config = dict(
    activation='swiglu',
    moe_layers=[0, 1, 2, 3, 4, 5, 6, 7],
    router_score='softmax',
    normalize_top_k=False,
    routed_scale=5.24,
    router_cosine_scale=14.0,
    lr_router=0.000958,
    norm_eps=1e-06,
    beta2=0.95,
    steps=5876,
)
Below are experts of layer 3 (counted from 0) of a mixture-of-experts language model. Rows are named router (the router's row for the expert), gate (a neuron's input weights, with its number), up (a neuron's input weights, with its number) and show model dimensions 0-255. Each number is 50 + 15 x the weight over its row's rms, rounded and kept within 0 to 99.
After each expert's rows: a language model's description of what the expert responds to. This comes from a sample of Wikipedia text that the model never trained on.

# expert 34
router:51 41 87 27 65 35 77 47 43 64 41 51 36 50 57 71 67 61 46 28 36 32 49 61 78 62 30 65 64 37 31 43 54 37 84 51 75 64 58 41 44 42 54 47 55 36 38 70 63 16 82 31 57 28 45 36 53 59 69 55 52 57 51 36 51 46 44 47 73 36 42 68 44 55 48 48 44 47 54 53 41 42 51 53 60 29 43 33 56 60 44 41 58 42 57 73 64 24 47 56 84 46 31 55 42 49 57 30 37 50 78 31 47 62 79 39 48 56 49 35 16 59 53 61 24 44 58 39 40 43 49 54 43 44 54 40 41 56 30 44 68 73 45 56 53 40 58 36 39 56 27 48 46 76 52 23 61 58 66 49 62 42 35 50 41 36 57 78 99 55 51 54 59 23 62 40 35 47 38 57 64 74 86 59 63 61 31 48 50 30 56 15 56 21 63 71 65 53 23 52 39 53 35 14 58 43 41 52 44 77 49 44 45 52 37 70 42 35 33 63 65 82 39 46 60 69 27 24 19 57 64 38 41 75 57 62 57 37 24 34 40 54 36 39 30 57 48 47 61 22 45 55 47 60 74 35
gate1:44 48 45 51 82 42 53 26 56 20 56 42 22 55 35 57 49 57 62 43 63 38 61 51 46 52 58 65 51 86 33 58 59 38 24 53 36 41 44 40 66 54 37 87 56 49 59 43 62 60 43 66 56 53 55 66 48 68 49 51 64 44 51 61 64 51 45 44 33 63 51 69 45 70 60 19 76 21 35 44 52 36 74 46 67 67 60 47 39 52 34 37 40 55 41 64 65 38 24 69 37 45 69 65 44 25 38 44 54 37 27 41 74 68 73 56 37 44 43 65 72 31 52 35 60 59 23 41 35 36 51 50 75 72 35 41 60 42 69 63 46 39 68 32 62 37 53 53 40 45 61 54 64 44 00 43 52 57 34 49 54 42 29 89 57 38 32 69 42 40 36 45 60 37 18 49 84 60 55 41 45 47 29 56 50 34 28 37 19 50 70 63 81 44 45 27 48 62 36 34 53 40 25 29 31 44 40 58 35 28 54 64 55 29 77 65 41 53 30 40 31 54 63 44 68 51 25 38 70 41 25 80 48 91 31 44 41 44 60 65 57 61 59 41 54 46 42 36 36 61 27 49 34 53 39 46
up1:67 31 51 55 68 54 19 53 55 46 41 47 47 43 67 67 42 40 45 50 55 70 45 45 29 15 18 82 18 81 50 44 54 33 53 67 42 32 41 41 31 50 41 33 40 45 50 71 39 59 48 65 58 38 29 24 49 60 49 62 53 42 61 41 56 52 60 67 67 37 60 62 54 73 52 53 45 51 44 72 73 56 58 39 40 72 59 33 27 32 41 50 61 53 53 52 49 45 74 58 41 58 58 77 10 36 20 43 38 51 69 31 30 44 32 40 60 49 42 63 69 46 40 45 65 57 36 59 43 59 33 59 37 37 47 42 54 39 94 56 82 52 34 55 42 35 22 55 63 33 51 54 36 49 59 27 54 60 08 47 44 31 54 78 54 35 51 71 46 43 29 42 42 45 43 12 30 35 38 43 31 29 38 68 46 39 23 63 37 56 51 75 51 43 45 57 66 54 55 49 23 72 36 56 44 54 68 39 42 51 35 63 60 87 31 07 49 48 63 54 44 76 23 55 56 50 41 32 22 34 84 43 63 57 34 57 56 61 30 61 33 37 28 63 60 41 40 58 39 30 51 39 47 35 52 66
Table cell separators after Thai or foreign names, clause-linking however, but, and, semicolons, and final syllables of foreign names (Rinku, -sson).

# expert 56
router:49 29 46 37 58 24 74 65 38 57 38 62 53 63 54 55 67 47 33 46 44 57 61 45 66 05 37 64 54 45 38 12 35 57 34 49 48 55 80 59 71 54 50 24 36 38 65 00 28 34 65 55 31 53 43 40 66 78 74 61 91 58 51 39 30 61 51 41 53 63 51 35 57 60 37 76 47 60 45 42 35 60 58 46 53 40 38 62 54 64 40 37 53 61 63 57 64 37 49 68 42 72 27 49 49 43 45 34 50 47 68 70 68 59 49 53 56 55 57 20 57 77 36 54 28 50 59 53 36 45 53 31 26 40 60 31 30 61 26 67 60 44 80 24 54 56 35 23 30 59 44 61 63 54 36 46 49 34 37 38 42 08 45 46 37 35 48 77 53 33 45 71 74 49 40 61 47 31 56 66 55 64 64 85 62 38 63 49 43 29 34 41 51 47 40 57 65 38 26 42 42 46 60 40 48 44 61 30 55 54 35 45 35 47 55 55 33 28 68 60 56 57 58 47 53 38 62 14 42 61 55 85 48 59 73 28 39 47 51 35 39 34 38 63 37 70 63 42 47 33 40 04 75 46 33 58
gate0:76 39 43 37 24 38 45 46 36 74 67 57 47 44 58 76 40 67 41 80 44 62 49 58 31 51 58 46 56 58 58 43 40 43 34 66 49 32 62 40 36 49 68 43 63 35 41 51 24 46 47 40 79 47 37 49 49 48 37 54 53 37 45 64 34 17 55 62 45 67 39 67 14 33 50 48 20 53 44 64 65 28 64 42 66 64 33 45 58 56 50 40 30 75 32 62 19 55 39 48 36 32 30 40 42 55 77 49 52 33 69 50 67 39 63 29 70 66 56 58 43 64 51 52 49 30 57 49 27 87 48 73 58 67 18 44 49 42 69 20 45 43 34 49 62 54 60 37 49 33 37 50 22 44 80 78 48 44 51 37 59 88 70 58 66 38 54 33 65 29 42 22 46 46 43 45 50 65 39 50 47 38 31 19 51 50 60 49 37 65 56 24 40 48 28 71 27 50 65 46 46 71 60 67 26 31 61 49 52 41 30 33 76 62 35 62 57 46 58 95 26 58 47 77 46 49 55 43 50 70 60 41 36 61 43 41 41 61 39 60 22 63 45 88 44 47 42 62 49 72 28 87 39 44 52 41
up0:42 72 41 42 73 50 36 31 33 62 56 35 58 37 13 66 56 74 83 54 31 17 66 56 60 47 52 40 51 46 52 60 68 43 73 34 58 36 56 76 62 39 62 53 54 42 51 47 27 65 84 74 50 40 62 54 51 41 27 58 34 56 49 30 48 54 48 47 50 40 68 41 51 53 42 57 47 60 62 38 62 31 64 27 50 45 78 43 32 57 35 57 54 57 42 64 39 52 52 48 42 76 64 50 40 66 44 54 45 58 42 59 39 49 18 59 59 40 33 44 81 24 27 54 34 41 09 60 52 50 14 64 50 68 63 44 45 55 47 39 23 47 52 45 69 56 42 67 46 52 69 24 45 61 31 46 57 69 59 43 70 64 38 53 99 60 47 60 52 46 41 56 54 38 21 36 60 61 22 40 63 48 48 55 39 45 11 48 91 27 54 51 50 59 18 39 77 33 56 36 53 43 50 50 83 33 53 39 88 54 65 74 38 58 54 54 54 43 46 34 53 42 46 38 58 46 47 77 56 28 60 52 57 74 48 51 82 28 52 68 32 38 32 42 46 52 91 58 48 51 72 45 58 60 47 74
Mid-word fragments of names and places like B+elf, Bal, Gill, Boston, and the connective and between two listed items.

# expert 3
router:41 44 40 33 26 21 53 52 56 38 47 42 72 48 42 59 65 42 44 47 73 49 48 43 28 43 65 12 38 74 52 56 42 65 36 89 63 60 65 44 40 52 55 61 51 45 56 52 59 57 53 30 59 35 74 74 55 51 65 51 47 61 38 43 61 65 36 18 27 78 68 39 38 44 48 34 37 72 58 61 19 43 60 62 39 53 56 55 56 73 66 43 40 69 47 68 50 83 45 20 38 52 70 72 57 46 71 64 39 20 51 71 54 55 33 32 65 39 71 40 45 67 62 32 56 41 62 33 47 66 64 50 32 49 60 43 52 49 31 42 44 61 46 54 47 75 58 70 61 35 51 31 57 33 62 75 35 41 54 45 69 56 41 29 52 39 63 53 42 77 99 72 13 66 81 57 41 52 67 43 47 48 62 19 48 63 51 50 28 80 55 62 59 52 66 18 60 60 45 76 48 54 49 62 24 31 56 61 78 44 48 43 55 31 61 42 57 44 45 50 61 34 44 49 24 37 38 52 66 52 63 52 78 47 40 67 30 63 31 45 43 36 24 49 27 38 60 29 46 32 65 74 82 51 54 56
gate0:22 61 66 57 52 62 66 45 46 45 20 42 47 50 39 20 62 52 47 60 62 52 36 70 61 84 37 66 62 49 36 39 50 57 41 51 66 64 06 46 83 61 36 74 76 48 46 40 46 40 70 73 55 35 42 68 63 65 47 41 69 40 45 36 53 53 52 40 18 30 29 34 40 39 47 62 63 99 57 59 74 61 58 68 28 39 57 40 61 64 54 70 61 34 56 26 64 47 46 62 38 31 62 49 47 41 48 51 60 71 31 27 57 47 57 44 43 61 62 42 64 62 57 40 49 53 43 46 35 43 65 47 41 47 65 62 25 52 45 29 57 49 80 40 20 39 74 28 35 72 45 47 33 42 47 49 52 41 59 62 44 51 73 42 39 43 25 38 62 45 33 44 61 37 59 39 35 38 54 39 64 55 33 64 55 26 49 42 51 44 54 38 29 70 53 27 22 57 71 25 55 58 45 49 76 40 63 26 57 53 44 72 40 68 59 53 36 32 60 58 82 67 17 37 54 22 43 32 57 06 75 62 59 21 53 50 56 81 41 59 49 52 46 54 71 51 82 68 62 46 56 67 65 37 67 51
up0:81 49 30 47 71 41 33 27 75 53 77 52 48 45 46 73 40 44 51 64 31 46 80 55 25 42 42 53 30 64 69 50 65 27 59 60 42 53 57 51 33 46 65 56 24 27 57 62 49 48 40 45 65 35 42 19 38 45 38 53 26 69 77 78 50 44 89 55 67 66 76 40 48 52 60 80 56 53 93 36 49 48 46 42 58 75 49 62 27 33 47 78 31 59 54 55 43 55 51 47 48 63 12 35 42 67 48 22 45 48 81 64 45 41 39 60 51 32 40 53 46 33 57 53 37 43 61 42 53 67 43 46 59 41 50 76 51 50 57 54 29 35 63 46 66 72 44 55 64 28 71 43 54 44 69 78 45 60 47 36 50 55 38 37 43 63 42 51 37 70 51 27 42 59 62 70 54 54 54 73 57 29 49 29 25 70 56 34 48 28 68 63 50 42 69 55 64 57 64 58 51 60 51 48 48 48 36 43 35 59 41 21 53 36 53 51 58 36 50 66 54 58 61 30 51 58 40 67 22 72 59 44 33 52 13 39 56 44 96 52 74 72 54 16 46 40 27 48 38 24 25 27 36 70 26 53
Numbers, percent signs and table pipes in census demographics and sports stat tables, plus words like living, with, every, over.

# expert 36
router:54 53 94 30 71 37 65 28 54 49 34 38 60 45 62 62 68 54 57 45 27 36 58 47 64 53 52 45 25 21 54 66 60 50 80 48 79 78 44 41 53 47 59 47 53 45 32 49 72 19 80 57 67 29 55 35 53 51 44 64 54 60 42 39 33 57 44 32 83 45 47 52 56 48 59 52 58 48 39 45 56 51 52 53 38 13 35 37 36 60 59 42 52 44 35 41 64 47 44 36 64 68 36 73 25 23 42 49 44 61 69 35 56 48 33 63 49 59 55 38 11 53 65 58 23 50 49 33 44 70 68 36 50 34 54 56 48 73 55 23 60 59 27 40 51 55 53 40 39 87 27 43 67 55 41 53 66 25 57 43 63 62 36 48 51 48 82 65 89 48 48 52 45 26 56 61 35 57 45 62 57 66 81 39 49 67 20 47 63 59 51 35 41 28 61 60 69 59 35 42 30 59 21 22 55 33 46 83 42 45 45 38 31 46 48 74 51 42 39 69 71 72 36 61 56 57 47 31 47 56 67 41 43 53 36 48 38 60 00 44 41 64 53 41 29 60 45 50 51 55 43 43 43 46 56 26
gate1:59 40 46 55 67 44 54 43 49 50 46 52 60 42 46 48 45 46 84 59 71 60 30 54 57 40 55 58 35 13 39 70 64 31 49 52 48 48 54 36 48 68 76 47 52 66 12 00 57 55 40 57 54 50 52 47 57 63 54 34 62 18 40 64 56 57 51 40 39 45 70 59 21 28 48 56 60 66 27 48 66 53 14 59 57 31 49 42 55 51 56 17 21 47 71 47 52 85 71 61 25 63 68 68 18 46 32 68 64 75 36 21 40 76 16 68 49 42 46 53 61 37 75 42 43 54 25 37 66 36 48 39 37 48 85 29 46 47 21 33 25 61 26 29 60 41 50 58 52 58 63 28 66 47 36 34 39 34 63 30 24 59 45 40 43 36 38 53 60 47 46 73 64 53 59 28 40 34 56 39 60 53 57 27 50 34 52 48 46 44 48 50 53 43 45 13 53 34 56 53 37 42 26 47 49 52 49 33 71 50 39 71 51 57 77 29 55 66 32 32 57 40 66 33 45 43 27 50 71 45 47 72 57 37 56 31 44 33 33 33 48 42 60 30 44 53 41 48 54 56 49 33 23 44 39 30
up1:62 49 49 57 51 43 32 40 56 61 55 17 38 54 63 34 45 62 67 46 67 36 26 52 71 51 33 69 48 31 57 94 37 44 36 56 38 43 58 34 42 18 45 72 23 34 62 30 45 38 57 93 50 74 37 58 43 72 47 64 33 54 42 64 69 58 54 59 46 73 45 51 61 57 70 16 49 71 43 47 66 52 36 44 62 28 76 59 70 40 75 46 61 64 32 46 74 67 44 47 61 52 62 33 52 41 54 43 50 40 39 27 47 63 26 53 50 74 45 58 35 69 70 22 40 36 63 53 66 64 26 50 82 51 52 47 45 47 65 40 29 73 10 52 78 54 69 45 32 68 80 52 50 50 44 60 46 60 54 29 46 57 48 34 46 38 63 69 58 73 60 60 37 42 33 66 39 59 45 75 61 55 54 23 81 60 35 30 65 25 70 60 59 41 64 47 54 39 48 45 45 34 38 40 65 25 38 54 57 49 35 13 47 61 70 48 50 37 48 42 38 62 61 17 49 42 50 51 80 24 59 59 71 69 45 15 39 50 54 28 64 45 48 30 38 80 24 47 39 50 54 43 37 55 55 40
Apostrophe-s and commas right after a noun like group's, daughter, plus last digits of numbers and proper names like Johnson, Baku.

# expert 20
router:43 49 85 34 60 45 66 35 68 64 33 53 66 56 41 61 65 57 36 50 39 40 43 52 51 67 48 43 34 26 55 60 59 58 84 54 71 53 36 40 31 48 51 32 28 62 28 78 67 45 65 54 77 43 61 34 63 59 56 69 57 40 41 51 39 58 41 35 66 28 34 54 57 66 75 67 68 47 35 29 43 75 34 61 50 40 29 49 38 60 55 58 59 58 36 47 72 47 50 38 70 55 35 70 42 34 47 58 63 63 59 29 46 52 55 75 52 55 65 48 28 52 52 79 33 55 45 48 54 59 34 27 43 46 61 54 40 74 41 31 59 61 20 36 56 39 75 51 30 72 37 56 69 48 49 46 61 24 59 45 61 53 27 40 46 16 68 69 80 46 38 41 63 29 56 38 23 55 50 69 64 65 66 52 56 63 24 59 51 65 42 33 38 36 70 47 74 79 45 43 37 61 21 23 64 30 47 74 42 56 60 40 27 42 46 74 49 37 43 66 71 68 23 69 42 40 36 35 36 41 64 29 46 45 43 66 53 61 07 47 42 47 32 38 16 66 56 49 56 61 34 23 27 34 56 07
gate0:65 51 35 47 79 69 70 50 38 57 64 69 71 38 23 19 37 44 63 47 58 56 31 33 28 22 62 58 57 44 58 81 21 45 31 44 19 48 50 69 33 46 35 70 57 68 53 61 59 85 64 59 54 51 51 50 39 33 26 39 38 38 33 54 50 54 17 66 50 28 58 67 63 67 39 95 42 54 26 62 51 71 41 35 78 42 68 29 38 21 56 33 45 49 60 53 42 65 51 61 42 45 64 40 24 29 31 76 75 35 42 34 51 45 33 55 34 58 29 71 76 15 29 44 57 62 43 46 46 49 34 43 53 61 46 34 59 52 67 30 48 45 49 44 55 45 67 44 51 34 47 40 57 44 29 26 55 69 51 59 49 66 62 61 53 62 50 38 41 60 52 38 51 67 45 25 53 48 34 49 43 08 20 43 51 63 30 48 60 63 55 61 54 47 47 25 28 40 68 38 48 44 50 64 42 24 67 47 53 57 66 59 70 53 72 34 41 44 79 38 11 52 51 17 47 54 55 44 66 36 41 52 50 49 29 46 55 52 42 71 37 57 35 24 75 26 36 37 66 48 50 61 31 66 38 41
up0:38 54 41 56 27 72 35 50 37 46 38 64 39 64 45 93 68 73 58 47 53 12 74 67 47 74 59 27 48 83 35 34 38 64 56 63 69 69 42 57 62 50 60 49 43 66 62 78 55 69 46 51 22 56 53 57 27 40 51 18 49 60 60 37 61 59 43 44 45 43 58 48 61 50 37 44 44 55 64 36 39 60 51 27 21 46 46 50 58 41 53 46 39 64 51 38 44 50 10 37 57 38 55 47 46 61 79 49 59 29 49 72 63 47 35 17 58 44 85 30 84 36 48 63 50 60 49 68 56 52 35 56 64 47 42 68 62 16 31 33 48 49 45 38 56 73 50 42 45 24 86 56 53 37 65 60 50 44 28 72 58 61 43 59 57 54 35 74 54 35 42 62 28 56 56 62 47 52 60 51 47 54 79 17 21 66 43 59 45 72 44 55 45 46 24 76 41 62 62 57 41 51 72 50 38 58 35 44 34 55 41 44 56 49 33 37 73 68 40 47 37 51 34 44 58 60 52 84 50 25 42 27 48 37 41 51 58 57 81 65 82 53 66 20 32 43 78 69 71 62 75 77 41 48 50 63
First names and initials of people after commas, by, or and, such as David, John, Dave, Joshua, plus digits inside table dates.

# expert 0
router:18 37 56 40 28 49 09 39 56 66 50 47 71 50 43 52 59 52 56 42 39 48 45 51 69 92 67 31 74 42 38 54 73 28 51 78 66 72 46 57 49 39 64 36 44 55 41 56 37 52 62 76 60 71 56 42 36 40 59 44 30 39 87 45 61 50 54 71 64 46 73 49 56 45 63 32 74 42 60 35 60 52 52 59 33 19 53 56 40 40 48 29 46 69 66 47 48 46 42 30 90 74 53 22 65 57 59 38 69 48 61 50 34 59 46 51 70 35 69 54 61 38 33 72 46 53 71 61 31 85 35 42 65 72 81 90 43 29 57 80 33 55 33 53 67 52 54 63 51 50 36 47 51 59 58 37 36 58 59 30 45 48 36 52 62 44 36 62 67 61 37 68 63 46 43 41 57 75 62 65 62 46 84 63 30 75 20 31 62 69 53 35 52 57 53 41 52 68 64 60 65 40 46 48 60 44 24 64 40 53 28 63 44 53 36 47 53 41 49 14 69 44 29 35 39 21 37 78 52 27 46 16 38 56 54 36 59 35 47 71 58 56 44 46 31 60 36 45 73 39 46 58 40 52 58 29
gate0:73 41 38 71 28 68 49 43 49 36 46 41 43 30 54 49 36 69 41 43 32 53 49 48 45 33 26 64 63 24 65 57 56 28 56 59 41 53 44 75 16 27 35 63 48 49 64 62 50 60 66 48 55 63 51 75 73 67 44 68 22 31 45 79 34 39 57 24 52 33 37 44 18 31 62 39 54 48 75 60 71 62 36 28 38 50 39 39 55 37 62 54 34 28 71 56 44 85 39 51 55 45 48 64 62 85 61 52 66 46 51 35 55 56 50 32 42 48 65 47 66 36 30 28 81 60 31 36 70 59 33 52 53 38 68 44 37 69 60 40 53 74 62 73 20 51 62 36 45 75 39 57 38 64 38 64 37 52 53 59 22 42 50 22 20 41 42 34 43 47 70 39 46 38 54 43 31 35 31 48 36 43 49 47 67 34 47 42 39 57 58 42 12 30 55 51 45 32 41 40 93 52 46 63 36 44 40 44 41 37 37 01 31 53 67 76 48 56 33 56 49 69 56 46 51 55 52 37 61 94 62 55 66 75 64 57 45 45 34 44 63 65 62 37 65 33 36 47 43 74 59 66 50 24 46 52
up0:37 58 61 32 57 15 52 75 58 31 40 53 61 39 59 17 48 22 62 58 51 51 53 18 64 61 30 49 50 47 67 49 74 52 74 70 46 48 41 76 56 60 43 57 55 44 56 56 53 29 44 74 33 66 63 85 60 54 20 45 64 44 37 67 45 50 42 40 37 56 60 25 69 31 58 46 84 47 60 60 52 50 59 63 44 60 29 49 44 36 40 50 63 30 40 31 53 59 66 50 58 14 35 49 46 49 46 72 80 70 47 58 53 42 66 61 33 42 83 49 00 63 52 63 56 59 38 52 63 49 53 16 63 54 55 56 30 59 70 50 64 30 68 33 35 51 58 66 44 76 22 69 31 39 67 32 66 61 51 52 65 48 32 17 29 67 68 63 46 53 53 37 54 40 38 66 47 57 52 50 50 47 39 67 61 34 55 43 80 47 27 67 35 57 76 36 74 47 49 24 57 41 34 16 76 41 40 44 52 48 34 45 53 31 69 41 48 50 46 64 66 51 30 69 53 57 50 29 41 51 47 51 70 53 66 40 73 86 30 49 38 49 58 36 75 41 63 70 57 43 61 40 68 29 54 73
Words completing a verb phrase after was/to/have, such as been, able, best, any, least, and adjective or participle endings like impossible, inspired.

# expert 4
router:77 51 71 27 20 57 56 42 69 46 39 24 41 73 61 58 42 25 64 45 50 53 50 28 44 63 63 53 28 51 38 52 62 60 35 51 71 36 37 78 73 51 46 42 39 46 70 63 59 55 69 55 30 16 64 58 55 42 74 45 59 57 71 38 38 40 68 49 68 54 25 45 76 48 53 52 62 43 14 39 41 54 61 40 72 43 40 57 69 54 82 53 50 50 40 27 50 51 61 44 57 42 46 29 90 65 59 66 42 66 55 59 75 29 48 68 51 23 38 51 51 73 16 76 43 55 51 47 56 33 37 07 54 69 48 51 44 79 29 81 46 38 24 50 43 41 33 56 47 74 37 68 43 36 43 62 52 32 35 57 44 39 46 23 31 84 49 49 57 64 42 32 53 64 45 66 43 20 55 38 49 60 46 63 59 73 73 40 64 42 23 33 42 52 44 67 68 68 57 62 39 77 60 55 80 50 36 56 48 30 46 41 51 54 48 58 28 75 12 56 58 50 53 41 43 61 47 61 67 48 33 25 62 54 46 40 53 54 34 41 61 40 24 38 39 54 50 64 54 30 59 28 42 43 46 16
gate0:27 46 66 70 28 43 50 51 59 45 35 62 48 44 57 44 49 55 58 37 54 64 37 63 29 51 39 53 33 59 65 58 78 49 62 61 64 25 73 51 55 53 69 64 59 41 62 16 45 46 36 85 66 46 56 45 24 47 60 60 42 54 71 56 37 52 51 69 44 31 38 53 58 61 33 48 56 51 83 50 57 22 62 61 44 60 66 43 49 14 58 41 39 38 57 53 56 26 41 67 67 55 39 09 51 33 41 50 68 66 56 63 57 72 52 37 32 59 41 51 65 29 48 25 63 41 53 45 57 54 85 23 51 64 73 61 39 79 57 35 15 37 54 58 46 60 49 29 37 66 66 27 54 36 38 78 98 34 85 43 59 63 64 50 35 38 67 48 13 34 66 69 71 56 52 37 70 56 44 42 55 30 11 66 54 41 32 52 60 31 46 44 59 52 19 52 39 30 52 77 18 48 40 40 62 43 62 53 46 63 40 35 65 61 50 52 31 49 70 40 69 38 59 47 63 48 70 59 93 47 54 40 58 44 59 38 37 67 72 66 38 66 69 60 46 51 35 55 50 30 40 33 43 65 50 39
up0:48 40 66 39 45 22 45 69 49 46 45 53 56 55 48 40 51 42 34 53 58 53 39 56 50 66 70 39 54 49 54 27 40 53 64 73 48 45 92 56 45 44 75 46 22 49 42 50 52 55 38 45 28 48 34 47 59 60 72 68 46 55 35 84 67 45 63 48 34 61 51 36 70 23 69 43 66 52 26 40 54 69 47 90 35 66 67 60 52 51 69 41 44 40 51 43 53 67 29 20 61 38 31 51 61 47 48 40 39 33 49 55 45 58 59 48 57 48 49 52 48 78 42 52 53 44 34 68 54 54 55 59 71 25 55 52 42 26 57 35 28 74 52 43 55 60 70 54 61 56 19 56 63 54 30 83 49 46 50 38 16 39 75 42 61 35 51 66 26 72 65 37 50 65 71 55 70 45 45 71 57 56 32 39 22 32 53 42 30 54 29 73 40 52 32 30 59 73 63 62 62 54 34 11 48 40 37 55 73 66 62 02 35 22 42 55 65 47 43 70 64 43 52 76 50 48 48 43 90 88 51 76 75 60 32 61 26 66 35 24 44 36 68 55 49 44 29 60 39 35 54 56 31 41 44 40
Pieces of Japanese names and words (Tak-ash-ima, Shin, Kaw), Japan/Hong Kong terms, and line breaks before section headings or list entries.

# expert 45
router:42 58 65 36 47 48 49 68 57 49 39 51 38 55 49 59 65 32 36 41 67 31 67 70 56 25 35 50 38 54 48 31 48 33 68 25 75 55 65 58 39 57 41 63 65 58 57 65 45 30 67 52 48 72 47 39 81 49 65 64 45 47 63 45 21 57 60 19 39 49 60 53 60 29 42 57 58 34 71 60 46 48 71 65 26 76 27 49 58 62 64 52 31 44 59 52 68 36 35 72 61 44 16 45 53 52 74 51 44 52 55 81 46 51 40 37 37 30 35 37 41 73 38 72 20 74 67 28 36 30 62 36 50 46 38 59 43 54 19 68 80 29 75 65 40 80 55 37 36 36 21 60 40 56 51 47 50 37 67 40 51 67 29 19 42 36 77 45 31 40 49 45 46 67 51 60 54 48 41 36 64 90 57 56 25 44 39 69 32 36 45 64 53 52 49 75 93 75 55 35 40 64 27 53 56 47 24 41 27 21 44 51 37 51 46 54 47 43 44 67 31 55 39 47 60 43 66 64 59 89 69 50 28 46 56 44 61 67 49 57 61 50 36 22 53 25 64 60 53 25 45 24 47 56 36 67
gate1:54 41 26 59 74 77 14 44 37 36 62 40 38 62 43 45 62 54 36 48 29 51 33 45 70 30 54 36 74 57 54 34 64 55 59 59 39 61 63 58 41 45 51 42 81 32 73 70 49 51 28 39 45 42 35 69 36 74 74 63 58 90 69 65 51 21 28 61 82 46 67 58 38 49 62 28 66 52 54 44 51 43 46 55 43 89 88 57 48 46 28 57 76 58 30 35 43 65 45 57 54 69 76 75 42 39 36 57 35 43 49 22 55 71 45 31 48 28 53 55 65 56 38 38 61 64 29 60 38 38 42 78 51 60 65 56 43 49 48 41 70 49 50 38 67 55 45 37 76 25 67 66 38 43 62 15 52 76 56 69 29 59 42 41 39 45 25 52 48 37 15 39 76 73 54 45 44 71 46 60 33 21 41 56 57 36 47 54 37 54 45 15 32 62 72 58 68 59 59 38 67 23 50 37 49 38 56 54 65 46 45 53 39 39 31 55 42 25 63 67 54 46 65 70 51 58 60 32 29 42 57 27 35 55 55 48 32 49 50 67 40 43 54 46 49 17 65 53 41 53 56 71 18 39 58 43
up1:63 49 73 56 35 33 62 46 38 45 47 56 37 56 52 56 51 39 72 64 70 52 48 62 44 56 08 59 16 40 41 55 20 27 12 57 73 34 35 31 24 78 59 57 35 50 52 48 64 41 71 57 54 53 64 13 75 38 48 33 55 28 27 25 40 69 82 28 34 69 47 38 69 47 28 44 40 59 36 60 57 66 51 47 48 12 29 47 47 47 77 50 56 48 52 55 63 58 40 22 46 29 22 25 49 44 55 46 74 44 42 44 39 52 69 64 38 58 50 59 22 54 79 49 55 50 54 37 55 52 39 31 32 57 22 33 61 58 56 60 48 62 46 32 50 57 55 51 23 61 40 21 64 74 34 60 47 53 42 39 72 60 55 55 31 51 71 59 70 54 81 38 08 40 37 55 52 40 70 47 71 70 77 31 17 56 64 60 51 51 64 73 68 28 43 29 44 44 45 39 47 47 49 62 61 74 37 94 33 47 40 30 46 37 57 44 52 68 32 53 34 66 28 29 55 32 50 54 55 73 45 46 57 57 41 53 58 57 44 52 70 58 32 62 48 67 44 53 46 52 47 51 53 44 41 39
Surname suffix pieces like -son, -mann, -berg, -sch, and the following epithet words in royal names such as Eric the Victorious.

# expert 33
router:72 49 42 25 57 60 49 47 74 56 40 47 35 39 55 35 51 43 56 33 88 38 62 60 61 62 52 69 32 55 47 56 37 66 41 54 75 60 39 29 91 37 38 32 66 51 56 62 37 39 56 43 37 50 38 73 76 33 81 48 26 37 54 74 41 44 62 51 30 59 76 42 56 30 46 40 54 69 57 42 38 54 65 44 84 44 37 49 55 60 62 88 36 28 45 43 45 43 43 31 58 51 39 39 62 43 51 43 57 49 54 57 67 36 72 50 33 41 52 69 35 46 51 63 30 41 66 62 35 28 27 42 46 43 03 50 41 68 31 86 47 42 69 41 33 55 48 62 31 72 30 48 14 68 44 68 45 34 36 39 60 61 23 47 51 52 63 37 63 50 33 26 80 73 45 76 51 19 37 70 73 67 66 44 37 46 69 39 63 29 36 59 49 55 51 58 68 46 39 25 33 48 53 32 69 58 25 27 60 57 47 37 75 49 19 66 37 61 28 66 39 62 59 45 55 50 46 54 51 44 29 44 57 69 51 56 51 70 34 59 76 46 57 29 66 57 56 62 34 35 77 52 33 55 57 21
gate0:53 38 21 79 37 52 18 43 22 49 62 51 50 50 44 56 53 20 32 53 52 42 30 66 59 51 59 45 50 52 75 53 60 60 38 71 35 54 72 52 38 43 46 57 52 68 48 20 74 37 33 60 23 58 38 65 54 40 67 40 41 66 52 49 55 39 62 47 49 61 61 70 47 63 20 63 50 59 74 32 42 53 73 51 46 56 44 46 58 32 38 47 50 44 50 58 53 45 54 46 38 42 52 50 48 26 50 46 64 23 37 26 36 62 47 70 45 54 28 58 51 60 56 58 61 69 50 29 44 29 66 46 21 51 45 41 62 43 50 64 29 43 52 52 78 66 42 29 41 65 67 81 55 79 70 58 52 48 64 54 43 86 38 65 66 77 48 09 55 56 43 69 58 38 41 65 40 30 50 49 39 37 38 47 57 69 58 70 62 46 58 61 00 48 57 33 36 51 41 27 38 35 39 49 66 91 66 46 62 12 64 74 60 46 56 45 65 56 68 52 47 59 66 70 58 56 12 57 68 38 68 68 73 72 35 61 30 60 69 42 30 70 26 34 78 46 33 39 64 74 32 38 40 78 48 47
up0:51 49 09 48 47 42 52 45 43 27 62 56 30 60 52 46 47 46 58 41 49 23 46 52 77 73 75 38 45 40 53 39 56 69 42 75 40 77 75 75 49 41 36 34 33 74 49 42 62 37 57 64 34 48 52 63 46 62 58 31 54 72 52 59 53 45 53 62 44 60 42 56 50 51 31 27 62 62 47 30 50 43 74 61 56 32 57 58 73 49 40 44 72 35 54 54 46 50 58 32 30 70 51 60 49 33 57 42 47 27 44 34 46 61 59 75 53 72 43 48 32 60 42 62 50 55 56 29 53 28 86 48 23 31 55 36 54 51 52 73 47 48 51 22 64 41 64 41 36 54 35 65 40 89 56 54 57 41 66 46 33 81 15 54 59 62 50 01 61 47 52 67 46 71 36 63 48 42 48 55 61 37 52 46 68 53 55 64 26 35 40 64 17 50 44 44 59 39 40 19 34 36 45 38 67 60 59 51 66 34 88 76 55 51 73 59 67 46 66 23 48 71 57 54 54 36 28 75 75 52 59 79 64 74 31 56 34 74 35 58 47 34 08 25 60 54 53 34 61 70 46 59 64 80 51 51
Syllable pieces of romanized Chinese and Vietnamese names and raw bytes of CJK, Cyrillic or Arabic script, e.g. Ningxia, Tun-han, Binh.